python train.py --num_key_value_heads=6 --norm_place="peri" --attn_scale=0.125 --batch_tokens=131072
Below are experts of layer 8 (counted from 0) of a mixture-of-experts language model. Rows are named down (a neuron's output weights, with its number) and show model dimensions 256-383. Each number is 500 + 50 x the weight over its row's rms, rounded and kept within 0 to 999. Numbers have three digits each.
Before each expert's rows: a language model's description of what the expert responds to. This comes from a sample of Wikipedia text that the model never trained on.

# expert 6
Description: Nouns after modifiers. Head nouns and connectives following a descriptor, like Population after elevation lines, first player, price tag, and by, such, family, church.
down0:482505554483470503487624473480470605621496531498409498546558481501486536527504482506526470564546403541461477483577519492465455440430579630509424491421557507493433555561607442488455524433456471569553498530526446517520583472455454525424484426398537420539500581488468484475526575479508556522467476527540510483425486532492545577547469490439457506544494477533607575545440473490501448517481
down1:404451538511430505465503691457429475472497451519566481551419533449460449436451468521444573397469489516512503553514550516468534566434476438515494422593513571577315522552523483453474464471499551465507474523508489498580597483548544495573470512496533520507568495482508428455426514439575511523595570599458536496551488445483510535456474557514499540432453443469533513508576474410544493480530
down2:458484452548487518467530437513594453484521533486531500534577550463485441543559565514506486498415416522514510511569516531551560454508538482482510451540434483646530441520452571436598548589438468464472563547477527513506559540559510606488340514519486511493446398639555547467560467506505588521479500495511475502376473414482501537464427480539593488446538521519511456496470517452479531500539
down3:437544471526474577473537453590482519498421476497525488602531405490435479577521554486468509442514532479577497469494472522548534601515410529541573536530472591505637503552527506597451595443551519530598473484535450491482580523459537510349406482403467483557526476458597508487483473426551592506492487518505415488502486496480458538525438430462488475437495586470509511493495594402556462511500
down4:531451442477472508556521517480492457444487536490476507451592424534504478497531472485415487453481433465583585548474441518595504557473451447554463525458452539409622492491483562438543486592558436530431446404491487567585445463523500514490521464501453424550502447523575533593546373510524469468522532463483478579453521442486494463454541540531488437505518456474516742562533526437454459544662
down5:468479438497673470500524186499490454406481489503440535480533477443487436517558480522572570509442514462535487463477497507526535474533507520522482531517503497527491477517509507508464442468477475567520495515464512505496540511479493467468510530519561530474493464520518523512488545480515495449550547609470493514515565539516715484479524449557523525437495398538457348536522473482488512500513
down6:499552482484541478435494487373491460492493449472497531566451523448513557521440440466484530446545467516573506499550506565547528458535562445437497517562555505513448437564459540564495426422511552581478455469509556527499504557557584554515466427504485479484535483533491479531466452429549463456458506589478544480518355521427545460526507498407483571510597501476475579552594462522423413473496
down7:529537525568447524550462507424395512487494467455583454550468385455456533494506528526500419519523497488515456597538557441579474475516512433517354462533524377478463581465561482511509492506508521507499433506515505482561476497464469397422547519465500537457413485522504567466553437485516470479515496521515467521515552500470482510514597637522477438445419429442523466463497463452496572495539
down8:461581490482563576468521520431516525490498546476576477518493463518533431523449604535524438526480446447422504503457523484472530540522517387470550484456491477488493476567426561509491596581502483544423568528419540494478439459489580619481493570512431505578515578457559577459458464517479628546567472530456465463437467586433513546439446458463491529470512520550557479508484511453586546547416
down9:428566534517486526505507618554558463521476560525553563496605526493599601490484444564520511590392546463615543526422509470515505446494497489569517489472548555476505409451487416496514522573542475574494515526595563510472480549456518477477503524420514448541382569583495558510496483407542500556468515380524466391452509546445572417492505466454478569485435477489476517534503608413397452528535
down10:559509538503458521449472543470472467522453489539567445503492544330510491488437512571543489466431460453481527561414518540620452496496481411477461518511492387469422472476456406504560391522438527502534526454477475471480415468487534475519559538510564514495524507471575500461473580509500445553555506501513413504530369476462439482557507507466465524501557538457562500555436489482405382466466
down11:523581487484513471425572625439497468485539488552500426498565533487466472489531460561458462515489608467506548540482453519474438491550502452505570463583463557458487539415503516446449453570525560458507517446504530466534525450548443447570509464539530508533503561578481473490549510522512427453573537396472483615520454606546548421464508458602602496442499497392531519580452545526432413453492
down12:470499510445436512407524558534503448501532503532533443608558444548533584517478491540557572485467503527482522590446384633440458584413551474470596484532501562502489467439502498669519525569453492473466496524496536500549500474570395538484415469494458507477519465418528456463526445519423473525532465411518467494497448521400546565460413487453484495479532507444493418430520531422530515480490
down13:534555471489515617513517568472477530427479551541525461514530415550448544469473504512553522513539469499534522483486470491491417521456522522452575536499489533527493423470345428585398548447535517453446467430519395541599464489485531433365529495494555493443531497619448522538450486561434335395478452580460477500440471476629513533534516498492529567456459417438557508494489536601497540534414
down14:468512440505572577465491527451542473475488514539510507520556568411536471489534496603449395522420461508470448509463481510461506505516514480561449483558529472438485534492511479529487425446569508483507475383472474560441517550557466541525464542423495508473551543413560471476419433549548511624494526470544474479493495549373411473524440462502579485366556567563562574448557496503435457569496
down15:482426534504528458545406439539458461568432466523549480370499494512493554494429456491524523575539452488464563515469598556520493494517537431506476513545568457491513509513447490533415407511473574553532485522503513525520524493503577632451553453514503525424462633476535390471507540524396426565526507447527626484453531511431508506552381487507564485542553495458520557504583520422458491544410

# expert 10
Description: Commas and table fields. Commas, semicolons and was/that/also in prose, plus digits and codes inside table cells like survey names, climate figures and catalog numbers.
down0:501489545517486437551455439472512447471491592429529516464475466369419495493521480509485493450578467476528522463507501442525500488398548532421494461524498506545515454555507537379416520490522498529531437538514484442474535410569445490493433484538590537451469532537482561538474535401453463424526502416545425447595475473451471498576469470519430525346501407485478524574543479476419483502435
down1:547469568481451470516450512595416449609461581430522537559530441576521493493429622443464390488472407495486587549530493462482482474463485547604550544566406506613521394535510422550511533391494355483498531583522525502526417453572590512563470491538541495511573509515453417536487444546417558440520457630456496517559509497503533500516499554554461556496533475417529521466507434401382500498515
down2:538457471454389566488544411462564504514475503555423547529490486479543436574442483449448504377586586464528557469430541491582509453498449538480466416502505444543478532533417507371519437472491527482570468439626565451461438589491415509448474529413480466416444459353487484545462577513407569511484548485494572436465446520451521471600550382558476530556503555513454543490575501403453602488440
down3:412452528478552454458528452500457487462477510507540600441355536510556505501501525519470490563542517507497511427550600594481443486488465465525559504549462502500534478499489462555511491522498529521541532433590493483514493561505415475524433442501482412396485559531470436427446519552440504542449491558504484564554471532529535386621450510475458476558482553418491490510516465617435538485498
down4:538524482501512454413465551493496450476489456532393483511487484534549456519548496556537539439514499381532451523589541458521483495539573491449402477565450577488538536473541519467495480409519474500474596571412516454465477494531509525472418549601535559546481433503444458480501472543482452528488527381514476526456485570474473499511527603459437560431554572505500516506559561510527361579469
down5:514417526604518534416517509445537463430612415442504460510533504473526633505474463483516505391508488517513471495436579613489535502540444558512515598501493550508461443539516476590488473550468452489491467527543461504514493622476467540417492515469512433463487436434518562470499470468488484549475610426543524506508461489538500612384590445521431442513553490476467600555411443503481505412445
down6:521453473514539519455546500513503499435594506519550457519496536544589362484521461575561508470540505533503542437532528473542488506420494481504523475531556556569474459540536500420500503409567476519530488511485492411585590524606444454534502433550513511587500564603507489527503527569463413457465615556548459537457561495479420664481468459537382539607506485541525518475491481436426501526503
down7:513478515365561559538556482595480526543498515489504477589433484523528588491548566475575547503515526579459471464479448439450528482486494589554561480493545516500518520457635534472463472443481575420488505454410471424452457581417525566526414622531480492561555603509532514579460530428488451470501412477433499383587483618400545543532511391469530527556522496581633568480436532503473443443514
down8:541540518446487586512481355426544515531460486513526505474454555433571510500491523511513433470484576548552553473383452539450472491464437518526440504538560427456569440473525463519461501446453447548477518535394512514411503479487518494565518506535496468465436465513453497447439470469531497458563447502445492576492431425481381388518439462419513506473444470504455365524436518473561441540491
down9:578593513529434495551489500438530451480552481424514443487442561485480424454466482454598520448468522507543492420434495487481560477546584515525426556549515442492547406625474449585521482448479515537533566543381496523389428489403510475568523411615515464517480582573484610479588478512495578435486458494474449457571503488486478493450618523504490448493410532497462528572535570646478473538477
down10:519622522540544537487449487515481423437575515474471488431495496483452475491461507452478497518573442553508552548574548436498435511538534513561515518454469444465499413461539488479480489467620572472547428452477598462421451469490446504516486478489522507532462564533559460384626429448537492500418489487454496506582492569509442488583545567451480428496372448514427529377433526546561489551449
down11:511503431580537419603557445395467519451488466410536423509516518599532550537425449539516457554560565642505524501392479520485458552497474494476436519488540402438482462481526394473488440451479436506591404505448451524564494490514470584546526519533418522490536500497519492526543490464596473518418428631545406527481574440568504517539513532540548566546472426501505492539503504503525475473571
down12:486456451569540542471508475615454464512467383579444467493529495518421469503505519477410509507440482548499468604512552477526520521524481505591522453456461501388425472394585449534432497473492504512597604503549539514389467561595440599485533525529483452575534505511528519493477508494579506533462498525456472490588486440496616478392552505598561501488437485419510570501475473397479452448479
down13:491453546514561446527537529497507412494547402471498484464567500499497401539511496488525575583483540495562481556491586612455541521465524470529521511526392534486455415476544552458575493481553579506464591544498487498615484547559554530404416513539441474449454540540473539493432445533492452470508502467496562518516571465531382542538507465486453505427489545548517497483482489508467513513467
down14:488476451592431521489567389501481483472560475463466530578589474488422474524462505547520598489487514407507510469514500466488488599486449579497520562411505535500501378426533494465499546551506501464501551488478427442541466502491467516503455482507544555491577516548475459599429449491430572510560503505430544487446540516535689548507402416538439418510483567562508666560556571437521496419506
down15:459495527411525430471505451540519482509575398415489496492496401527451504455452471453444487504483513415497497487546452386493508429591510450564549518518418487567424499520638424495556544513420491386518510497482413453473564525443535517510453558562432525501409496535506566484459524477429522428488463466477455519552552523526476592569481498486483569436554492550521417533448505578611477524446

# expert 11
Description: Table punctuation, numerals. Semicolons in "v; t; e" table headers, digits in measurements, and name pieces, plus "the", "is", "be".
down0:493524460483565465503565441517416537483517446512484448264506453567466547508500516445501419413501530533488497488457526482505507371515476506536477538570496522486500481543539458544411655544526527440546527511473521543562578569520494494458460473504511443465475516471538487462502516534514503393502489506478463504489488474502398570529489467549527581544513569507535380455482512482555446465512
down1:499554430525480489575536490452542563484596573493482521504483512423397521550506565549504569475519428460398508457510567466493445497418544381534594416521441567491488501445562440451473459507493543506606430519472439524518484444413517445564448498473496528448523528492570551499503579543480452472455440635476449462567524513575425513489586510542507495456470505472445417488512508471432439461561
down2:577608460610489480578498444441416514555470500505543525398571492500567447418541534502486519554478380526451540489518443475458544611556448530512591475470495488475568430486516556478516469473456499477450496534456460415457424537497457486513390445519505447558514474541437543466408514484522431586516527472463468518490538550530608442457526395496507409469472468547444581509502551517512524546498
down3:548394514434465615493495527516543536417498554525495523512605512402568443501426548454538502478406472461535562553522506519482410503629510447488536476457441478487652448500522476521452425430597489491489505535462451454523519520523585542441494550499550522559483580418477496561585501518484466419497416482543447530481525604472435510436512574538566431538576504434518482509489549472544486545477
down4:480409466511455551515428470472496500513465564486532539566395519488481461434509467594557518526494568485480436526529472398514455483545560546453429513520489440511429519385562559647407496478419464425540481429473515545497496522517404533478518483472453484509535515482467521539404491522488494524527527373482507577581487579410532487447559501485455503459513418531517528532493452540462538500436
down5:486493428537506543424507480467450521557593409542523475446442485474526448518488469437545517452543463355525486512578527570509453477557460499542599453490517495665418512465518460452520511552539454579474529472536334558553505545476576556594451514479607544426474495438459509492521569511524502483443545508506406387424489438513478533453479406500473533486473526469509544433622497496418523570468
down6:633492486443554543553556611471484552550530517504476489474483409532502459543547531524544489477595517532497547497476556585480485497569451564488567453559475532562473511488478606523521519521514550558437522477511453457482531589487473526453398493410581561478519476476472538605387453506477480391516436479412448487465550515483560546512503488536480465475492420656538505538527482517556529567437
down7:458470511478431505575549514424512502561451542505533446458479530585559580538423493501501470466573473541496559532513567482528411609591443566454498423463538465399457546410566460561469496513548558468513440524538505484425492511536466598497422480445521458545618548438470487477559439514571436528424532465460415445490486583492490438510533433488449424477489537459534575574555560466551526517494
down8:535553571513496480463498520514491492527433452436530450499514545402490554454437411511409436492541497505490390525507554537455490470536548428436495405545516449391512525450542494445589517492544476410451436544581547449424457488470479445410487497494496516506423611595496603557442453493547411548519487546546431542439506508534515467420508443500491516590529502528483494447456493417469573479433
down9:567423529510545465488482476598578473517441442499419435553550565446529449485432484443571469474450441470458527527486482534560579456519354348536432414483454500478500587487445497581461461532527473500444401512516487527472571472456455474423514449439416545506584596493430483520542446523459521580511479522428495494436506540397436569549446498499465520519511536548589460502483443558523583408489
down10:557491446465446515457531537505516473507464476465565534446519475521535475472448491519540447467562509489512578609554473510477533577416593353502516498540549550494368551546540448474536488388469491520440566550446401486539555491506492542564501495564491578473550472520495499528589515542554433407514493482391442432540473539484503486532526462545524558523481513397582583472435489539405514486470
down11:473472477447513546489530553571513524526533445546525426489525535407429539476514537506446441528519563612529452535479516522422479532525461474430459431486494505435399564436476523476524522557437531445504454502460500493470493466471459504461439492533533533541471457404466565468460490447500474538552547537510417477562458472552505586383491561505461512433532492531510522466501521500601597512575
down12:508598552518579604565546523511542484470494496500522523568458542594616536483486574508548481480607634471459517467588435443493556424561475425499519588436402531597437476558477474465465531576504570438400533495408529520393549486468452452510460622468454573426456521504530410544535462499550499455480450572530486453552474541468531495482545403525401437499478463586426573608562477481423648526530
down13:480559525458535521511540524458555536535447464535443469413486470384552467451530611466470442394590617363460474581537459555447519524523520580433404525458502453490596444508521576498446535448547638491486475477532489574571486590476523509540437494526570643486483539556504430465518532559513529507491534547440461534483499474565520403577425505479559421610507506496513533524471564526517439571520
down14:471520541484421465522501568470525536532523519528521520479540491536474539534467542474465570437453458511546506545605493444568553516510551518429521495539520486513518492526553470474452449556407448433448429459611596476509447513461499540503560558479498395500563440508545479510495510523482412572490527450560461546594518511512473536406523539405465479566479497553513530525495486519458524460507
down15:373547574514412477540512471528486519508487517543524586455612458518428471571473349444461539412592408484487458366496533479576496526498529498393522454506472459514414456482496421494496474415525530423465505528475485433336443457461510541481388506538611524506515486521454467534508481451491506465517407501486429515568517412492520554547477493495487433528420623522521480486494452568507450498562

# expert 1
Description: Capitalized name starts. Capitalized first pieces of names and headings, often in tables or after of/in, such as San, Gold, Washington, Hon(ors).
down0:440449440497438485487563525498469446456510485443526497524446528533611507537546503554530526539508604532496532558508519544624523498440524410561395549427487494462501551542491464566486552455497398523506561473481453467513546555544543522523516581515480550469463549510519581406558491511458478489425543509475626532592454577470535580499511389491496489509568518482459572495520479484479584510520
down1:498505470477541494477467463599481544554465494440438566523573500518565484460533533585492497454562525473539383534490465477458492532481620517508554415531460457545539488526552446500425463484529561549439430510509585400493410435586487475508529447379575392507472531461563478483564568508420436504557470477393658440571532473404496512435517408510466557575530434565436490510510460485573524402492
down2:582582484437444521513501498600416514498399501499498490593519541468477436592453541517501468422521447508526483539463472502406456495589498491429654481490482438445512538470543475520536629511432517461469521494397590513516491517586503488563502474537491522488497487430570581533564537462450484536513480514491502608468523497496449503486529545461494541476445563527485389485434490587461527494488
down3:445517466531495457456459460564573472500495395442535479487437507504465536542459582507443528540461431437511536490441505521459488500432563442429486472532452560442565469475431539554402556514396490533574531578422517433488440435428453473549569470492522528561449507528471467503539510607479496494576496521502497508576480500511501510520431453508482424518539496435619290425536517462464493493491
down4:487488513464517499541539514526467558442524493553467423430540555465546554436513503443372535480437422513474488519375498495494509464450596450507588401502485508487491470483582520527456464584487519532500509578549416469545446473518458503509545457444528526470471469519456474506515603551480514501354560582424624492571542515659493494550441531486533557510461492538485454505532443453532550480464
down5:503534544542411501528509504494550527494554525620497478534516634510466519475467466492528469445508532580475466632479517496588427595558484577443528527470444433464642498418491442489461469482514443515514463427521474483456472394569508550522492448545549447528414519516447560516579530505516498513542454524574516501468553507519542398518478569437588506551518502490660607577583485409493555511515
down6:478519572423522544585457515456489551467504508549570476460535459549422469553430487546496493473565479434494467471455525419509428496426548533457533482400514547532496570499483497488525416500514616493525521562523579459549414535532419482479491521489478518577421504527513475505538515498441504479557422558432501419502510521448531511407486510509597458471565496438418441487610486496526446434479
down7:456386488414468545439510482508516491477494462481503492529625423522513549468521442505432466402576522517479495490420542539535510434445419429510554531534472487462542521543510468540535474468445409536550555497475568504541475428466477553535437505516471572527456518557454580483542514503487444515482513435432495547572473387431406522458455574509557492570434506469474358474373540508521528437588
down8:537496504509488520551487495495481535474501428568429505494481527422571456549506438449505484552513514518480521531496509533398479604491466482511529514489486464512349425527534413529430518561536419507586484509462412483476579461464475387527446499479433510545571463602570553526488551490487609394496509482563571497502436476498519530501485483594458443473497511499557592556439540526571487534433
down9:504499490482453602495474509498472507474486478410635496538517485477475568454537527464431542506469476549601393429511529517471505485429611442465525440547425508635484517480503557619424531456584448571505483535513427440483546479485492582589557486454630411453524514445525452442482532473564481595475466406396478468560561532404553470622455518593508456490563583448560530488548539461490491531464
down10:539551465501530498501601467558437471534627527536487545432485483581480490542574479486533487533531480421585480496537524451436413506409551585354546487520465476571501468505455500477512413483493558432517501558512504482487520448510491438555582527506449436411555521437525473588583496490473412520577529506492498548505451426572494489531403515503488490606472492494543503503520488482559504485489
down11:531531511531515473416499500537434412512522494517558494504502454497534699506486437483433496523476493482461546514568444409437463458367534375464395438469489413491537500502450510439456532458506464484444482528502551442540467539537464547517537453486468379466554386534502495514592436469586488533397473498455607473413469567438434423559542541574484426535518487447557386514556460516488506534506
down12:514482380585481418557513502518477451438463493465521490503556638571407492428454490487528501559433549444579514573476512456439576504534416508510463512492493479428430534416463488490572483507522461517538597484525518473470486408482503544565512500662552511489523422470515444549537549472490516618498440562633517524507516455499458404509487541501473489523512580536430531493522488586499473488461
down13:427572505502577484593532500465466518514530528516431393484528514465393533532528498501482569478558451478465510453498479473551420482571449536491411435465442477453380509498472471560490562532537439512479518554500428499531463573482575537495538506444510466455500591510485482556415557450526534443454530488526492487410516551422598419525528435554482426527421460473496625524524434476483476544520
down14:524556433426504507440517557624511509541506567439449572497497563489425425516522519462447486411539572510583526483377523474514534534575430470537419495480540561516458479394487463486433574500486468472616464549454461566592607520425422491540464563516473428434545466557508500507522612486487574408561508436457583411504452512433519524552483537516581532484501381594525493523456488458402494531494
down15:503429449420529456521482481581500396532550607464499492425557532510535463444510552531429563524573516543521491555523535528478499481413482543533516418545552577342596515499472579523604421481448580499487384539528412516412530456476575592480477442455456540459450550503422533407554520539511390504488615555557547447440527523473573507436427473540543491502548517515451606480427530466452528483533

# expert 12
Description: Numbers and adjective-starts. Leading digits of numbers and years, prepositions of/as/at, and capitalized adjectives or names like American, Federal, League, political, cultural.
down0:607513426437511493549531422593583469527487542401504496551451492511569463479511451520466521478541440395455498479499459507450562537478613538436485433509479482611488531550489673536487502441501507469479529618400505527546483547557496411514556451451524566472505455521470434527541536539443548476491506595487410465495536390540512545585426482502501494523498462465586527472490537442500511398469
down1:539504521540501462481443541434441608552526545486471487548343486458574475492487561476445456471555561479537554552575536472539529474554454464513495538479526490530528512513573495439460507519563468508441502556560505588517524471511462544473578503503495487472535506520567464491441537495539374411472513544460635450515509543530513449534461583543496595580506505506470544437385452500480539462484
down2:543560416538485497468471548480505452585451473438530518490541448532444399639616537599418519534467566541435533560482511449430470482583519487432463458487581461554434638449452469514391443545471546476434562447464515542511527493551452495519600513477553502453495451447490572555520445502472599501553500455521472568500476613509512415495571520476514455433527461551471484519513483421491422460454
down3:497485373558474536564541604443483471523441530459511493499434536518557515501508552476563552514433452563527456535501503496509541544531474525461489556442434469540609565447463479448571505530502532442456372551441544491440499488581461515422494485505449475472540605482477443482512599562590466464545511498588538472470425552483465471504530512459585461505510471556544537534510481505505589502436
down4:534474528465462373520482427526519515483461461512494555520493512527500498498485530529528488516545483527536472481517395536531484498444386549499493462518442557478502544448492525541648477557520529466513519573483478497430457488497507436520477403488414353468504476427573514475506463476511524518517486456566487515493494557476466442515520597489550472577454441531498576494434597587497517431516
down5:458476453523516505568479538494471498450517499648491554525405479481484505503496549567523453520539553441508632522513476433525556490522454588500447500553510438461451466495561567543538489584490484519414444515489540468473497491581484497466421423460518551455588550464568419464465490486548446506549467418490487565593522596417428496498529371548370477534544507531452450561445536445508536432559
down6:520487462531441512556504348480502490583517431515592463474458413455393542509465507482454504460458523420492537478461466511513489453523563497495473472466445479485415538519486460518492548428487580559503448508501415455458470581490493544447504503492467552503521509498499608457480473568489494541552548502434579562511507526544580488604445539510514479513415521516586530393457485516435476505534
down7:477404486521434545456499409527486466514502472552465487497523495462493493414449526537520446516520485473495577553556523549537400555530547461535437486400526444546539453539564354589484472437502586499550488569414501489470539452425571421526483545383525537397532520465553498412513518516448543398483504556509529400570535482536542453482543496573446494562540546403479518377571465537420476529512
down8:456523455406506545522577651525500432510492491436516527343518448490434531485478527537558485441493531515536530532415480593487533399517563482499519533532402487495543507439567471486569556438563463644487411519461433517493467450387565442405425541540474549488438426560537512485485478498478490471449587445548523540433428459504324440560380514501498565542645527555372593451507530533559486535442
down9:494594491526455495471555500480463520431513445510510565440480560421522451563543516516478546536577453462490496524499513516483545504551442408373498473493477483590515496609486516447470508467417495518480488411502446473624542454463554478514439474541491465563434539555541443538519481552418462546483559586469474513493513500586550434587520595472493582508568564556529410512472456539568478519542
down10:590488571588569434496408413504447526495544443482515530589517565428466457575565481516509544491529530437523566527529501545451543475599436500452518515495463493423450496419544475599501555497482444492473508433427564507457504490464483539494437419394521407537498485439606595446516549559520470479522427531439537494465494499433410559567414557312515405558476486504569460502466546540448515503446
down11:559476438453567572500581363467560480548514560604605503482438422546511523564492505566470414508579441429528545525585469505506418490440535515524494485483498535495506509536522540432517605468465447486471551633561515536499569532505536481511570480488473521522497451481499448496574491477563458588530507449558522435511500535464424472563540551472479468484501439526512445527545562619505476459534
down12:525505499503412472505580318491486527569525475525528464525531504521511486476548502482445406484543485456528535494487465493534518378496509499522511574466426499515481483508530523509499478526516496541490487580534531504497517485502495403556518503489415527499472557567477490518467475499527511483416514385544464495491456521507329452498537503512433491525518513533481446465442410437543460547472
down13:500493551546505493555519501499576444531442531516414517562441521465464506486432478492442444506424467495542520542522442499555489471489527510481417515334544495458501535558534448503503471654534502569506528460493500502469545451447417506472497533487522506519481447387536450584441558432620436452581553450485493489453454523383509543434468437357577479528602504499497571431487510448540410465459
down14:509476480491494510462545474499430581577474535450442520642472508541521417530423582486460543480497474444456526519459584568568537528513512481548538470545428495572559464485594458495601454477497489532479479478468480472458518431485594631543507494364518456447507488483532440549434478461539422533539542545437477456550632443502572543503462513489465433543416508493567603580455531533457447445544
down15:583405496477436410429485455499471445501543516543485471500459517386511552519544526559559556480471458575471508472565468541515550365628604507437477416481446488431436480494534399422495468515496547499484534457455374571457573608498457494397437476428439405414483526461438473522566516456488387540490417511438470461492512416590530523467494490457510461496522484436513543552466521505397494581498

# expert 9
Description: Space before numbers. Bare space tokens before numbers, as in "(age 30)" in biography infoboxes, digits in long table numbers, and "According".
down0:508434418485566638411533558516454399587612459564503456569408390421479458607464482615535393549513539573441492526547494567572578506407569580438420540553549524532516460424509565588495510488519519471430476484515541442484389497442517486545488551494553434475520540504444460454568559510486564514530504470461453467533448513588485511501545528414461518444559474485471422468543537504503497505567
down1:497584588478523582498554577431475490517534542461487453421469553431400569512514504564500520579574442483512514499440576445488475544504485463499599449457428462467586416458571451536402536517432494608513499529508496507559470458530466471496505390529454553409543472435458553522520424478522420495509504490548518522473539484481500527603504513459447513566607491499477460509484509446577421479499
down2:498467568433485440477467526505478509471523404531468555533499462465458487548548480503398605478508378461536527528474490537473425504537508464502487401571522475493446500537423486541437480515605388473493485397552436415569465520446470512549511470534607422540561449466435496566565518567441475541437486516543456514470514580408499543451540442400426508505452538429460442523525429493467541570405
down3:510598644408424498479482472501494457456496521578482486496565512506419507440538492522483529511549549469445416534433509446571507437409463512563472559448481579520549508482589556440561455436532464506462469445489435462559455492465441410474473457483495565583457513462521531558540409525563487541529445433488506371492498464523500433417537484452466473579476458613442504430533546484496454466569
down4:456495468438506498522485476525546545511520480457491518561471445457439615586538543503534485475492377448484511425572537428444480505441464577476461526482498499475484405553446469557510519419406607577480481601596551450420583547509412453498477513591587518459528460470480498608420510480518504594518520502578556563461474521469520439402441492544510481593503436572482508470493468502515564539519
down5:440546428516567518466430401467433569510544511502518437531544550433493596506469469515517491535531513472503495584508520484533507400490497454403577561506569433561474508493540500497431487601494517526447557479503516495596467481498568592464449580535544533439504542547600451537453578495561436494432512436535533612420501315509472604597511476537522493494548511501506516534462496575625541505545
down6:591483457520436462579505539576545584490496494530522471517334468465463444516478512421467489511459528536502566584457497527485476501429549512423451497463513582486450527514528473458507484536526511505578485443410498540568602489472514557421581459442498502471505462497495430628492437492441388557422493435481529456530356562459552511508524499520527513412508503570478409465557466564517548534449
down7:495506529531440495552516598540520470485615557503335468547623485555470357454442461538495521498499475503551596504448460454457470441568451500450568481547546483444474509594493460396532512462439458553523614560483511533503443535445556469473479461457482513528462502525537456430465389554518581537558474552486476521421494492483607447470597517461435499590506449473482395470591510555620508534492
down8:545493443550455505538551412499477446506477555542487425572553553501504537416485536503417530432529461447492458601541596482424469539609568426519547461497603503556538530478518592501512518467461483528509532478444467505539441433543486451545490493521559496549549530563531488437460459521471419530443482582447547448486534509474534537532461442507496467455459433528539553520521652593515435475491
down9:389563556553531514468432477503457504493497512534498536451424458544592444496550477446504464522576478465635519513485431528557526522504511498530506546526478434552423492528484522459468458574527395473539544501452519477473511447530508461464533484485517437493447475497486454566382430505478546505461564515552563582469498479416511477511576491520563507451466564539493537512454561496465395541541
down10:464557459467428561545477551601543542454489543452570493482488528651504458514428511438414534464502493495594587512520479405503492519502442464564425540531582536608408430515505451512462538527552461506450474523595633574580453467495504504447478483464479438501401500416421533508540481460422535545497564551543493544387571505516425458395493485473567501531463461484518511477502492534533427474449
down11:512501555569470518465396483519511490533522428573501487464553587541521446519513545471498593359569509468484509557623463559495551499637362481545586534529465455471503531494552388403457526488484582437518513523514474477607580602436533469413502430489515515522470490531555452523471468529453356554555548490454469540501555406486523411498516432487523557592500527417489551429525466520504405471472
down12:462518501554559547563435554578488522449522435568396459550461518387556468575494513581477559492505501483497518568444480508541528483422540578525483391506468527474474455539535510508593508564516487513419484521544557569542504492488539532477528501441429461472511517502541483425562472484571585420476452503517531507573492516500610404524549528488543457596541544469561311534428507563383498453463
down13:499496513571503526409496503516493504456610463496508505586551512561531448542440481497512503509480554554441466533538497406427490565495443486511544441580435442364434493582466476548456449542512448401548513492585521524584478433464469501525459456456461491424478543488591426551512606435531457429516466492570497420460536509526509493548517445510495612503469570502552574506463482487499477442585
down14:500501554491484561538455525436461415572504533498519376526594543508534434529480493472581514564460506493567474563514534489487521448495470565452468474502459472534415483443444481440483474533492554483439466568517544449525449487426495484603463468554604500587545563430479543426584406524456457494417520641475434461456542404442531457422481483469526459548544509578514435536421547447579505491568
down15:483408502601532523526550434510442500569489551542494420475537457538535515452462403498483387491530523500447484459451625501515491510487396457550542538483555520524427468540523541573541462592463563448590468473518591526417505476409464514509533501544503501516529491485519499343469524533465504485525454506516593453452512553505422563575562603511535493491445533511458557467505477519560470485504